python train.py --n_experts=64 --normalize_top_k=true --doc_mask=false
Below are experts of layer 2 (counted from 0) of a mixture-of-experts language model. Rows are named router (the router's row for the expert), gate (a neuron's input weights, with its number), up (a neuron's input weights, with its number), down (a neuron's output weights, with its number) and show model dimensions 0-127. Each number is 128 + 24 x the weight over its row's rms, rounded and kept within 0 to 255. Numbers have three digits each.
Before each expert's rows: a language model's description of what the expert responds to; "gets" lists some tokens that make up at least twice as much of what it gets as of all text. This comes from a sample of Wikipedia text that the model never trained on. Tokens count by the router's weight.

# expert 6
The word "the" (and "The"), typically after a preposition or verb, before first, same, United or a noun.
gets: " the", " The", "The", " entire", " respective", "the"
router:077100118161148162120138097152123173134132145125156109164137177155121105123131121121133125097111150127131124119101142117106135107138139149158119151074140143140135135146121146125146114122094100149161120141201133142144126132119131124108078143126167112107141184100123156098146140139144128111119146121119163131151130111144123129145103072125189117116134145137178133133129131148127171159147
gate0:099142135113120119115121191154116137113116091134137142139140137121121115080145164114094131129115139072097114154146167148141142121085150140098137122124068149118150141119100119157109161107114136085136135127123121104105121125144124080134130120144108118062164130159165145088143124139117128151085116146110162128138133104124185076119134103129152133163112127164145219053152123141139166100130
up0:149121140123144160113122126119162157153149141136086131118151123097159149175073095149158116087137095130137128116131059071085125143151087085149104142146138135140082075139138128094137116129124129138132142095112104134120149107128098163151119113117129145183136134109136107134097121118158155134118141084126139114153096143113094149146135128149098115142151144087103058204089100117112116180118
down0:175127096126112125118157124117115080139161111119120161104179123115173136144154123141145155084128108127136140123140142129088143149126124118105116120144116096145144130168141105113140124065113091124149111125080110112118131110140109187165087124118131142151108104147129102099099140137132112138134133110132167119143146131142116115147074172088150127182128136128176118102147121115132122159129

# expert 62
Words opening titles, quotations and sentences, especially The and "The, plus table pipes and list dashes at line starts.
gets: " The", " the", "The", "|", ".", " \"The"
router:095105145165120161089109157072140178121132138114115144125133134127144093128140114137122121074136138067146126109080137114113193113128127080123150092108175123095116119072139135139154123116090146117175108104107137146107144110174137126183128117130106128138113145127157135106113134162099133106131151105132148096130111129144127151124108135109132124133111128080124105132094117119135149106138
gate0:122115125163111156140135108115155116097106165138080116128160124147111094137124135129086154148102131125119094135102128134129131089125110099096140125123114158130108131118117171103113172133133106159162127129115106126138114108127126130119092117104144126104162125129142108171121125147099133144178090158112083142221137127127126144147098128137142129153110152151167091166125126107124144140151
up0:132100083101136160098130149115146098151153158143100131112121157119120130126077108170155160122154094109134100136109151110109098117129110085116164111120171164123102114112085131150114118116151122113132125137113124140172142111131126145169153098097099147106137112133103112136144148133135098148147123128092107136115178171192137118133135131140178134103123176103152113118178132112125141158086
down0:133144126145181110120140133108176110157115159108092111129138083122165127133085140155137163100103145126117123126114104148115188085143092173115100120141135121109122116145105134151159093110129110113107133084113136185123135122100144114089123121116060129127091087127135155112050117149142153137139104135133106157141130132089091155157116136093119112114131108106129175143124156111146153098182

# expert 15
Prepositions starting a time or place phrase, mostly in, also on, at, during, after, until, before, e.g. warned in 2017.
gets: " in", " on", " In", " at", "In", " from"
router:098135132111137198141127125143082209152121138126151124108125171145137121128102179128135094102108145106161147135117123137116124117145154125112152128118153133125108107100140141163082176126110138118183114111117099095135094123200126135159121123152090145113099151103108122091142148154143106155127150104143160090191101110111120159166112116113076143089141140100156120105112129118127124136133
gate0:082126166095139150121124157138188116135138128102162125142112175152133113153129123117115102133127168138170147107134133142092163136144171119196145130140128127122112127133148163160135125119152149117127110094117167142136116112145123138142107195174118130137112084145148141140116117137155124086104127145136138140143094115168128123152143147110143154115113148151123066155157140139137136127106
up0:166114118126107124140192137164154121113167120105135133133117166182125138140122154119127124120145111100147173091112116098110153131140153144110117131126120104101102065133137130119138151133118120133123113105113135175168144142138136154127103130154157098183139100128136181124158118098098119082137133129151140142163119170087133140114097137187127090095176131114128123160142157090122124126151
down0:123114102135138163158146112129145137134139119116107158139106121124121113100121125152133147140142108116111131101088096122139145114126129120111148137165131099121111113149112097087169135125124151121090089079097122165133146159123104103123116153132119144147154095098105126126106160122134120152173127135170076137147148108128132116141089158148134116189132097098165095110135161136086135122170

# expert 26
Line breaks closing table rows, dashes filling empty cells, and column headers like ±%, Notes, Result in election and music tables.
gets: "\n", " |", " —", ")", " ", " Notes"
router:082139119140116157091111140109098124133148122128113136138101104147142118116147124114152106087117122115171106114109117121106133113109099090135158117128139162113142124070121132176128109154104119134135137134093123101127088109197139117168113126168049165115138157122125171133139133158108144114113155165111127114157126119168158117162139116096100140124116133113156136113129129104122154123145
gate0:119103155110102095094122107158147152175086135119127107114137149147116122164208121129098106135157138120152124118135147121160133093154164128151135098175087126099123110153119080125128124134101117134116110076142134170110076148174104155135123118148166148114206151130128100097140115105111116121139134149121128178109126188128170094087126095106102109122126125129148142101087131129176141085149
up0:119100139109085137116120127120120115109127093123139084082118099167120136140170135174131114091117098130127155147134122151147133156140093151155134163113138127076107111132128106125111145160084142133104158142129167140103139096133154143089105110129164116100137152136130110101149105135134161150092132120163126117096190131071149120141096130182123114136154142105161110114150124117148138070147
down0:147100154125154153163111144116128121153137121124138154119126126141118127142132104087120143130090170160133162126129091159138127131134072146108070135134114137120158132116138119163118122120087154147147132102109147159145125135116155128115110094121142084095166155146131188107125092163130145107135114123104144128120172174135152142094124125128116141099123137134145155170106142096137137136189

# expert 35
Standalone numerals, especially day numbers before month names and numbers in table cells or counts, such as 14 February, 16 games.
gets: " 1", " 2", " 3", " 4", " 5", " 6"
router:174119155150118159118162104124121168150143136114114147146137166112108107161139115110107129058118150129173137105132135128115136161116118102157147114122143142089138145058125114167129122106092197120171106131141093141158089090153134125128130139119097133111126159104161141134123148135150127123132132113129131119163136137132141109111102128148104139116141139127165140151114136150131144131135
gate0:132152112143166127102105147138082103128122129125144151126099157143135143142110174104167128162176109113124121128137123150123141131125121151114168135138203112179073124104148119146103133098145100135154158133077132119083135110122124143155137106148115165108107132139132175129126090122161134085114087148133154124134098111184162109164128092126139130119118100121119114099148161138146148145118
up0:133092114102184152098141146125125116116121094098120128106168133117112085156097076166148109108126099147167151080138111118101111141104147120163118135142100132136138119115096089096106142132118086142160135151117127136143133154129141141138136173119126147136069155094083126111186076106150160129140139161079137160123100126035147094122115165132176142116138130131140130151117149137120162154092
down0:137099123091158127102153142122147175131133110152131126137170127129126091153110087123123123112097121180130107134145128143094135137136117135147119147125131125137097131138092133073130111158110099139165146102089155178137136135124099114122106137094106162119094177123087145149130117124192146118134123127113136154144133146093108143127166141157155162089106125149164167162124147105144118157082

# expert 13
Final vowel pieces of foreign names and non-English words, such as national(e), gl(ue), Dit(ka), Maria, de la.
gets: "a", "o", "i", "e", "u", "y"
router:090102141129119202080125113140162173143127111139135150141152093123151124122122126104100128104098187114132107137141145121134134149132120115151125087155133103120108135125149112113126107113098123122201098135104118114121098101158130145142110108124065142156156126135087135123145141139155121131153171114107092113104124114161126099130112143105142140092118142111141116099128140081148162139146
gate0:123110125169106122104135117160115179157094172125118119176114148125146116157151113151118128104150165081139104117153167091103117153138124155149147134144153124144111189149126141146106080064108163130111126156126097095158166060125159160136127121139114117099092153093145149143156148093114112121118126155156150123098111115116114182115103151142132149153106131140142168112154128121103083136119
up0:128086159117117143145169127095161141129145155167120096152120108174137090152159136109100137135112107150146111112138081119093121133126142092130141137115108133127145146145154154146128122129115128119183142112127119111133109188134181135133093165060157121120118133141110105134093119156164076083126116119094100112109153099153113142161121130171103119120127128137109118125090138142138103183093
down0:112126128133154160183126151139160084090154146135119090124128115155125115134121098133173135100098105156109162148117155156155107153135149112073139184152142131137138111138119109125123165090116121106113168105101132128167124120130126113142128153112090131103111096110120169151099141142154094125136125154103120136130106123147140122155137105157131173190176135121153134144141094156170164116122

# expert 11
Pipe cells closing a table row or name cell, plus closing parentheses, brackets and quotation marks, as in "Sinbad The Sailor", (0/2), (1957–1972).
gets: " |", ")", "\"", "}", "]", "s)"
router:118154142095141136131130111098171106144154104133095121160150151133115131133113102146095083059113148139181124113120116129111157133121104129144180113098171138104131131115158125162130143143108142122145091133135125121149093116190146110124105113115091139110172136120137112093102122137162159114111153110137114119136153150140144110124102121116134139147107168130127156108111127076138134130141
gate0:122168134139099108115114114051150106163164084104119144147128118131145147145147101142085137097181165144184109106094176119135107108133147159107154102130160162123144114102125113147085100128126128148141125152106118148151122109153155177133167092078102128107139140126122121119128123120159165122081171132091142121142130123095123124110103103113083086170108142088162148111156102120151122113184
up0:121098129108159149139103153170112132071137102101154144120105146107114129113120176158193148114087098127112175125161079156118143148122133120157127128119121123118139102118127122099147176142136110099125154083091121137136130163122100141126086143136163133130127146108104135117139143156121122125147092096136117170163093107124123132158134152145139147105079108141138106158114114062111142119101
down0:116144145070114151140178119136127140116141119108130167119122149117152104116102127114102169122129112114124160138136136151161102112147154124129139147150115106171133108107117146087131134121129122148150108133157123114145150120122106133092114128139125150146148096114133136105136153133078118149153165107147156126081142148152155100127098160127128150134124167116156067139146078130120064105145

# expert 47
Colons after infobox field names or introducing lists, and dashes opening list items, as in Defunct:, Pope:, Founder:, kind:.
gets: ":", "-", "s:", " =", "===", " -"
router:052101123140118131098126106141124166142127088109120129136123151123132091121129124144132093056149137102172122115130152147095133144153100135152126080084152140109104138093098112158137134083094168132181112162139138118143111127181135119180116131141103142105147148163138134095112125146143101157145094119145128126148088142147164090150124141107138146133164118085165121131120130137107121118149
gate0:133150115163130136100117134149112124134119144105131149112108108151166127143116143141091134128132128170158105154113116148138151071110106121122153095162153145093169115100106130140129114119139123156114139068122123126170135110133155172101122137097131118148171173144131152076139125121108127144091103144118090169109091140096145142153147120149152127121106113111113141150124143156162149138163
up0:106102113099135098131102123126132140148121119106111154141101158104122162110153090129120124113140117093105121142113168135113153146117098126138107134114128115133110112161142130122115178096168136096128149157171127143178146118116158126125101167174127120143100174093135092114113114137136130118159106110125173124159112094141098096108126101102082170168153130131180128102075137157130103124123
down0:130124108129126094168164092083149118140136111110168115170127150105163133105097139143102123075130147116110145115128152109104151146144124172130215130055142156146118128127113108116102155136123123130118158095152115158130138083137124130132154147103131133131115123105122145116145146165095120140100126126104154087177130142130093128126107081112121092177148151145168108122099167138139137128152

# expert 56
Prepositions and -ing verb forms opening a phrase, such as by, with, under, from, using, detailing, investing.
gets: " by", " with", " of", "ing", " to", " under"
router:122141149147134180119124112112148193127115141152133132124118148122106089165130143131100131103109143127165145093127159129118131133125106087156122119134140161110129126037114132161144117157118128114180126136146123118116086125237110099104152113114071142132136152142184147133123121145151135140137150141102172137147087146147141123151123141111142150150145151126165141120150142103116133143100
gate0:133154176120108130091139099157135140121110130140154160126098120124141113109105120144126175127130120115126124114107141122109133109155148091130139116154090149155139072077138167127141136100123111133130085109118112129128110150143084098123144150111139157110125142127146099109130164140150172110138139129127174120132095141134138111141160177122151114115094106127217115112139115131143140163089
up0:112170154126103140131133131144113177131117139150123115108130125109137142142148102149101129144096141119124141119107159141147091099160112102131130130136091133100116084125130160140105120107105126134108078084110117145121116148128131112087146115067138138136131101150127089104132127126128141122132128107066152143103096148118109107096183165129147089123106123108200104092146134129139097194111
down0:150118101132111073146135184126131120148105124102136105120115139108131074187116149109113108135115101170111163143111128138130082110152120098133115117132120162126120092133116120096140120149153093133155097124078115102099141135125171103121138125109140167132103143135125182132125074065131126155130131141110133185120136152120143119108133116156137130163156146137134134131135162131125144107147

# expert 50
Lone capital letters starting codes, abbreviations and names, such as K, T, B in H5N1, LMU, HKG, SJK.
gets: " K", " T", " B", " L", " N", " P"
router:083144126149131191158123079074143140147163108139117161095116133117128116121141118101126136068135151100098140077130122135113157137132138128139148101102159145125129127105130126162130131152098088118133117120119110129147139103152131128153082141122092125091143152126140128095110150164157123126145147125154142108160112124141169087143127112102134162140124132119124120149123133106124111112125
gate0:113110101124120138098136144144125168136130128075139164188163114148151108107119142104056137124104174116180110136131086160124144139101128118106150172150111138140079116112141143126139145140183159142095142112117115114143107108137130099135132103144143153146118144176146148138149137116155120127151142190106166138084123136133132180140143133130147134157111130118129115094091113097121093121092
up0:171134124100115117151125137113130163141162135142106146157139131093153105189152163117120140147082149130102071120160097125145124151119113156060119136120143110106138133140090132108136106086105096155138157128105125105136100131109148096140148135069137150136123086167178130130167119087142121148130125126080138149083140113111127151126134151183128114104110107186131187153110081147132158138140
down0:147138123143110117117132177117127110133124143138132123154128172124099126154136140131075175148149138155099181137090084101125127110148134134119104165129116129115143113137095117165122139136146169140121157122148154168110122116107113106108112141157135136138120155145170156168139099086145146179132148112139111133109140117076107117134103145133142168184105103117076110123106116123094162132165

# expert 54
Sentence-final full stops, often fused with the word end, such as "s.", ")." and '".', before the next sentence.
gets: ".", "s.", ").", "\".", "a.", "ed."
router:081117152134110157114105102081162153134147121149145116127146120132127115125131108125142123151144133092167130100109103107114099135128094064145127079094134137115132128045124159178151113127106125098140106115132153121137119124166128137149109136127097133119123145112103150113130172165150144125143133121132129126153108140143131108160100126130136138120116163108156135117157119124126172127116
gate0:124071146096127152095117141087131128123105153101129125111108107086160094107108131149116119120113111144112122152131165145117145070113146162128123110125090098122129148138138139066157125136091138131118140157131150124145103164140143161136121099119124163126103092148128159092137131093137095151140134138100131103159118108126118136075097130138133093072073154083159164152114152147135129151136
up0:125133150114099128116132097089121116131121161104142116119149106137143158128093121157135141130116149170152127114091116107173154158086095141143104106128095085153127134089089112117142134132149120112121130167119064126090127127162095151108083082152145088128127072114117124110133130103148138125177147150156101093148116140122126150150083142115158105067124112133113129125102170122109156129109
down0:150106099131118096128098166099142109130148124132151100106137116158146147138134078125098112123125124136113113135133135109118079154130128136117144092148140162170183141108164147145115107140147113137117168074119137118125150108100080079105153132154167123129170141147112111133129150108138136106118128126132135112142134108132154107194140109134124126145117088141096141086125136110129126112119

# expert 55
Conjunctions and the linking preposition of, joining nouns or clauses, such as and, or, &, et, nor, "flood of".
gets: " and", " of", " or", " &", " but", " de"
router:112149149182154125093125142121163140131146111135144116122183119130142112121140121136110101066127139118118151104118151124127123131095086089166133079089139141116138135104115106170113141127087133117199133128103137115094168124152125130186081132109086123177110098116114141115151164151161127117125135151143136113126130130166171113146115140099117164105118144104123148153139093108166148148145
gate0:085152156126140150147111128102119138155151082164141137119111161114130105141129134131124112136086155103178106105080165132139109148124139117167172091127172123113127142134153126143124109158162156147141159145150109078152112098156141081159085096099127117116114155113095138152139135150166140127136086140147139158131186142110101122166096133153114134172128129146153102146170114130132148104127
up0:160117134119111110103151114121120117147129095116143139149126153157143113127103164177116136121101149154101154118132092142155133101177167086133147127101129152165112092129150124122149110119160091147082154109083105120151137131145156131115123179126113132113133114145169097135089104130104133162132120116080112114128115154147121105124152118172140126067127139123122132110123132131135127148122
down0:129129176074102120073138071145106115157129127121108124158100159118105108154123117127143120101133077126115103163075137157140155135121139092143116141121105188170129083123119096160150115089135122130128095157115149078125120116144112154135142140126095133126114151158106146165151123126131097100148111171122132149154130124108135148163118125110140117168128104148109106115136157092100121096173

# expert 41
Closing == or === of wiki section headings, the following line break, table pipes and separator rows, as in "== Influences ==", "==See also==".
gets: " |", " =", " ==", "===", "==", " ==="
router:097131130099131169085103112108108103166120108134122129162114125136119108127136133139122096063142121072160143102106147126096114134115115081147161095075120127123120113075096124199150138139109170145179106118166157125116129110180137149126150146131056153091128154109112117100132168145136111122142134130107158115153105153117133130170120120134137128125130138103114084109153118131119138153124
gate0:117113138126126143099141153151141117172109125111139153116103162132106194185091115136138125107111132118080142167142117102147132116125125161141130115145177160063110116093175086154135148132161137134154108131103083130184125098160081121124109128147137148144145152083122095121173141162131178140111100113130138110114127134125181137083097095111119136108132127169121176115131165145140149084143
up0:154095120108151107142126113157153147119112142152102100137143126118145148093120128161119136121139121121132183142132152131113126165171173118142076128142129104159132143174101096118144142096147134099115080131148106148109128137128142101108131105118150146157186098154142120150131090127143102151084155127119111130111131139115138121121132140140114156129093080131097099086106142138116117099121
down0:164162172141150081142170148110147114139155128166128127134145118110111148071115121110074132150141142110134114158172107107165122151135145125148153136119101172135093114118150136134148141130119136136143118131139125126165137135154107098147125130132162164125121114093111163135078097178160103144117139167150096076143161153117149119120148096134125124112158109181073159104107097092129137108135

# expert 24
Subordinators, connectives and brackets that open a new clause or aside, such as when, where, if, but, However, In, (.
gets: " that", " (", " when", " where", " In", " but"
router:121117150138106153113125113098120138144132087112114123145111142154129118121132140151111153082089137085171121133112134117129118144120113074142108072112167146161127126020110141178118140138105142147155101145074144110118108116190159111163145135150072137125145132099168156121111121183154109127141142139112092125168116138131176097125118120095123128115106133108159096112106148132118157131115
gate0:084170137155131136142109153131097100139164117138123157155127103134160105143116142135145153099126159075112111137110111089141132159106139125115165125107130166133100137111148143167110112142148160164134159123178134127157146127082131155175137094182112115135118125160141136132080139155129118083122147162108111118121151159145104155123168111068120128173154080113118123090119100113147122133117
up0:133110112094160128143118122135137101126128083119167109093158147115150118121150158163144116122135108132137199149113134165163105122126160147107160128125152131110157138130126145125149141178134120156083173144112140148170140142113119134133124152140121140136160112124110113120148135127116135132146077127157105107154171088111150123100108120096177181123146141120101100157130126148126125136150
down0:123154141152109125156149108103117118127139110108121129111152089117174115141132133133155159155155154141160145114162133133174087133132135161146123144090143130154151166124121126137162118091157153117113108102117117134147128116157104136162172075117122143148120149167124115141093144133117160132159097143074144126124133149168110141157169160078103107120113127107096100107117115120131130113125

# expert 53
Forms of have and do as auxiliaries in prose, such as had, has, did, plus line breaks ending infobox field lines.
gets: "\n", " had", " has", " have", " did", " record"
router:099131121138140182065110113110139156159134088178122145129085155153139155136134115110086120096121129097145121106138119114132174128102140118167152066110122150126102139121120135155105129154104127122162114122109126112117139091177142129154112124162053170101150163093117172132142172144141113111097141147097132112146109154138134115136123119119122119121118115121130152099119123105149145127125
gate0:115111139105117147078129125097117123131155074099149130117137163128139161132104079129113099133144143095108115041115165113181185133083143140112116154108134142082116115145138127130129107121109154129153127119139169154170110112135112123144175125117117128139142105131103150131142140150122174148148152158154150129121123126134115152139132129123104127121115135140108170129126137101113131121119
up0:114127138107135113157157118143121124100084113115118146122128105148162089103170139157132088108120101137201126145102126153129092118212095126146114127097117085145140146111122125151123129103119134150103123139131139090085128118154101053102106116121141092140131170102146110170126169162102130141139104105129099128112114136118159139167126120116132124152165153124093132128098125132186158146144
down0:155120106139093100112098165130157130166120072120124151171107153098144103137176122129114125110162150133132131115142173132109139158127167108116132118129158121070102123102126113098121109107100139102150137183122110088110099142147146163119131116138137138112078125116165108140122142088129117094137103135089143121105119076129151121110134113108081158115175157128119135111156157110095139162187

# expert 17
Pipe separators opening table cells in election, sports and discography tables, list dashes, numbered entries like 2., plus the preposition between.
gets: "|", " |", " between", " ", "-", " No."
router:115115137123119165097118130116124154154134135111118129132115135140123134137144119142099120057109144128177090118104160145120171124102099120148117099125147147121128145096113131167135117144091119108173110106137137136122114089172159127150117157159077127138167155091124128126139121144147113119132165127155154134155129146171143145147085115117133150127153159115148160136121156123114145152163
gate0:130102129106137096142129065158140128122110094156096099121117158070164085067091156144133091125079114110151124120096126143177120115149125128094122142115145092090124108124125156127100173128104135114128126135118111110122135095144130076153156167115128111107105143130129134107131126155153126151128124143116137120129110137102123111124151116142107133134125098124179128156091156129146120124146
up0:113088127109138115121146147149148079078163090159127152145109150169160112136149135137120109163148141135109088124196129122100109109152102120145170146125142106129150129159174136126122093148119156107141172129109124131148118141112140103088175118119133154145139111183131128156092131100111150186127149115116145152133156101146149103141066085088113109119125106120126140123102138158084170115115
down0:178124165121140122132133179142149112133149091120141169168138098133067093093140124122077146093136135159167148125154137097126132152146132124136152118102111118137154139098146107156112129130113120128147111159104127160145104188127124102140133148102120124107137163129134152156172134106127150160091143126130142151116164128118150126094132122095118185128156144124124140109098170186123131158117

# expert 22
Pipe characters opening or closing table rows, especially header rows after section titles (Year, Title, Role), plus stat cells and Pld.
gets: " |", "|", ";", " ", "ang", ")"
router:091103122137123137129123108133120134128128099096145132132109140109142133136137100110127139093131115075170133107117121102105128111100121106139146138075132133150149124056134139200141134144111125123156105142106126131149091093177113104151109111125035173114123155119144140126134140169132129122124103111139149114182089127132160135144128148100131148142118144148115142108127136130118152145148
gate0:119089099174157148151134149155095129120150130147098125116089161092149149161145130144129137116114155127151137099139168099136143117149122154145106141112146166167121149110128128137155101125130142108147154152114161102156105160136118105152106140144092115123111118089147120111161160165105147099132148146118169131173133164114192143118151102113161115132128078140116129109121121148138120126166
up0:101139108127143162136100146080123138121138120126131127134148130123137103128107102141093123126158133151125152121162110163116168156142155107107113129112157112081143149128094132100135187124104147115141129170164124127130154134087111123155145110134153099111152169093123125140169118077118123149122146088073130123140140148146123135164098137154031151170121142117148108151089079157085064138115
down0:135129117125118172143131103166186153136120107137142138097127134124104101109148108148164104134147114116102101122126109084145116095125129109129111101099181153156131138136143125187109078145131103151125105095157144122161169147129136160069144113147127130192114108142086133136134167139175145104118123147156123119117088153162126137120142153159153131103132141112132135106150160108138134138156

# expert 32
Short letter chunks inside words and names, especially ar, er, or, and San, Car, Bar, Har starts.
gets: "er", "ar", "or", "t", "et", "ch"
router:097126139129129167097141152107113184145120114126108138133128121141110128139128135122103115101135131102159119116124131098105163126121116078123113088100130136109135108071149129173139158145119118106141128165104124121127080116168127119153148150134016094121124170092161153123145131183142159105143151132102142127145105163146120120129081145132148131102132143131154102131112130152148145125142
gate0:082092122134099166136111125075150110148075095148103167090148114158136069113115093099142126127123124128127144120119123136130119106119123132140141098092114166105160092119098110123109117145084139134140119104149151116161153143137137133120133131124064093105153128121179129123149153137157125102183150112109101115144147176116130134155142140149093159142130118146115117143131123190155120171143
up0:087138134075144136134116131153128124133140061101150136129134136136161117145129118070119139172105186136104104130163133135169138161143156106125126101158110113121135108150134183135090150156132115124153152090179105059136129083121147127118128100142115134124148124123135118095144164149146157143129142126111135110092147150144115147137159157136112084099088115107130143101121108169152131158133
down0:144137106108154083115095123155124137145109156112119181152156118096115148138098145101136149099116135147068117155117094118104125146161091177168135092180134133117090128147134078116146121126142124113109152091123120111113123164124111150142111146180130136156084166147116143077105147165119137169130148115124131139082148151160107130088146091117160141097115149116122083163122125132154116118104

# expert 59
Line breaks ending list items, table rows and sentences, especially in disambiguation lists and infoboxes, such as after "a pop band".
gets: "\n", "\n ", " counter", "\n   ", " Location", " sub"
router:119130156105145188108141156113104102141164134169114151143154089131143140083117099131118115070129134111152140124116120149109135149099122093164122136082133138129088138152140104152133144138085098132095109138113120092145102113191150107177102161129078129108159129137125131144108133167127117176145138115125129109170112141131124106133116121123112146142123151134122087132104146107108151124118
gate0:129153123087124119096161166129152125094146168126161094163105116113126148093157118110108113119150126141147103107119132143154146150093139151139106149157103151119119134120155127186141144146115153121124097078167105103099082150130146135121111147173160093124126114142121135153129102118144132139076184136092141117139157143155081146122122151145130119120129149141149135114129155132148102126129
up0:116126099125146119064114155175088147149144162166106124094126113148103165136109165122153134105112139139163142124153090137163153138112083165152118145126127113170124146143199139164148168099143127122121119087136105115075126101135133086161107115147138107138163111111133158116147116094126117128148119104092133106128111135166151143156142148110127139107141135124137143098161141141114166091106
down0:161121144121115130143149125134131145117101124121141132133173102141089115097153154147141170124119123111119153098115195120134165136145136184177141154137133136128145115137122126111154121126137119163122114150125089122152142126106145171098152119112146149149112128141132113156108114116145154115126108110163097172128078150122142141132130130171094146093171109125102146196103128101079142137151

# expert 40
Quantifiers and adverbs after is, was, to or the in prose, such as not, also, more, most, only, least, several.
gets: " be", " not", " also", " all", " other", " more"
router:113145122139135145103137124113104138150140114102142143119141119143128123164134086138134112077113102097160112133154144096120133134112128129155158060143127141128115124024168142183141139161099138141130124126125097100135122130162138127102156147179090104134152131134117134131130107140129126121144139138144122111140122150109111147159131171110161149121146149120138113150137150117108191117132
gate0:075144148122103146162154102138116129131149135129109101085139138120157121146111134117108144134112093142139092146156120107100113119128158142132147086123123153136161098173148142095100154155120122111107097077089168166147143160110159113141130182144102119127145132124085120149134119188123153096117094136120116150147112121104165162150170125155151162134149135129141127132119146108125145139127
up0:201119142102134121126096105129160157158100107132097157179103100073136104140092156097086112128110128140112146105125138134156131128118134107120127169133107135155118149120078147126126152141123155138140134145147098097138113121123107117119135109119131149107110128133155102096134136102077130118157156131115108111108128118116101121115080120095111109172106117128140105123164101175135078160156
down0:146124162125195152106094173129162139124140103131161059127172134093131127176153144136093106134116120102142142126096102131125096116155099140103136150090138100094146150159132116115101106137096111160094120176117184125121134120127129156124109115127131122142078088081111107112137115160152119093151102126098133121175073126093167150140117139153107160109159131128108132133120120118092140084155

# expert 36
Prepositions after verbs, above all to and for, plus modals would, can, will, may, as in "worked there for forty years".
gets: " to", " for", " with", " on", " in", " at"
router:066100141109126180118134133085071148151142133130125121138153154122150115091136102118117125118123116103197142086125158128076131134127109138134161150083158127103118124084157126165118097160107143120170120117098141137152085129191118136173122139150072147117138153138114154118134143177130118130117140132102137097131132143153132141156131142121172152130128120113151132113120140122129074117152
gate0:163123115140167138122109114124109120105156120136120146111120122111118096098072114138152128150103116100107088143157105092155149151156121129113177121114168111178124097101138084135119123147135160131130189106110160146126171153160121159190116118115114124152105150106071101103162117108145142171133103085097150149109106131173114107134142192099157123130110123118110105104133087139107123101142
up0:112146162104138139123126157108159111116104134134091143130110146120109129141137163141117121096135172100108124154142117130144131110090142141146101118105142149108116142133114150144173143110125120140172102155127141102082129106109167101153134152133147123125119077141164112123136120125144160133131116098156101146138163130120157132100110120174092129097102077132095174090088157157134131122162
down0:168122149096176112143149098141138124110150136098101168094095132120105128076171090106125162113121168102126112103146151106150115130113142125116114105123165102171151149107161071172103108179143132147173100139125073094129102157142156165123115121121140153163149105109101128093144110112155138156144143134148140114095098098137116164142100123122087134061127155121095125160123113090124106138153

# expert 10
Pipe separators between cells in Wikipedia tables of results, discographies and elections, often after names or scores like 3–1.
gets: " |", ";", " —;", " 1;", " 3;", ");"
router:103140146117142160073125109113133113143138102164118115144142142153152092127132145140098112079113118094149128120113129126134123139145128086145142115094154118117116148104152137177156110118098146137166153135141113124109078105186125116122147169145057121098120109113144131125142137151123141125140171128122135100166132132162145098158126140120137144114122121108174127145109156123133139143139
gate0:133103118150087105202156115092125114124143129116161165106147126075133142140118106134155125106092128139118136137134167112145134100075093130134171127126102120084127148107113143149110131152147137157120100112120109165106128112112120154124128116155127146131145135113104100126159113111121152167188142113118106133134106110130136127113078104125079113084140156179102120139150134120129155160093
up0:111154086104101084132154156119127121124141117093178120085117105135166137088085133138173108152159138130122150120122142097143095109146123072115163114129123113116111172122127112116111150086123118112119117128137152134149135143165126165138095151147121140142118139097088125184169151184115138099158097113096162099158111138152151096133123142126145134139096140140130144142166148103141089116126
down0:164135126112126126115091129161141065091134145157124084159122119128167126113128120114162127145150088095140103153137151127087129129146150115193124132094141151180145138156140150135110096094092159069103128131120109157129108141129128117119111119082141105100135147151123163130107127124158146105112153116087108136096138099102145136161171118115170082174119155183118138066152136123136129127150

# expert 18
Capitalized first words of titles, proper names and institutions, such as United States, High School, Play, White, Two.
gets: " one", " A", " two", " United", " St", " The"
router:123128130115110157095131128068123164143132133161129134144122108107136131145130110106112116132125130094138124105109130125131163119134114120117116097102149134138137155090101117125134136072086139134194103122093120122096094113181156112161119139115084140138107165123138114084126118174121121113138157128111110124165140147156113128128118120155111141101146136130098110114100132129107194137120
gate0:101133127104140189140134166118180098119140133151119103139148156184135099133180097160099123130080103156124151103119147156129135108142108083122143126136140060115091134094109116127165109103130137120160162179125137122187076204114166155132158117114131175119104149092105154113143135127112171099123151140154113136131132143137104115125119130146181121134123140138109133092136132162113145141160
up0:095109143137107097081103094157142112115103113115145095149123130137115128154095127162161114142121104161140094117119112087166115166159144123149128122178127159107126127098106133119139134153169127193117148134109074155087112124112147131138099135105165127139144104113122147125126103134114138135132124129154156078152122120152165145123103141140138163145132110120124160141121111148181105116158
down0:154108154117143148115107146084147120144142181169097158127128131111131125138091154092142130100114140072127149142120151106174074123119097162157133141131095088111153151125158168150124133123132126105091124133128116135118125105133119094106100124085160076171141151125071117131159142122125097100120109132151112166083130147152115140157133102106123092156115098127112127112105103117164139132101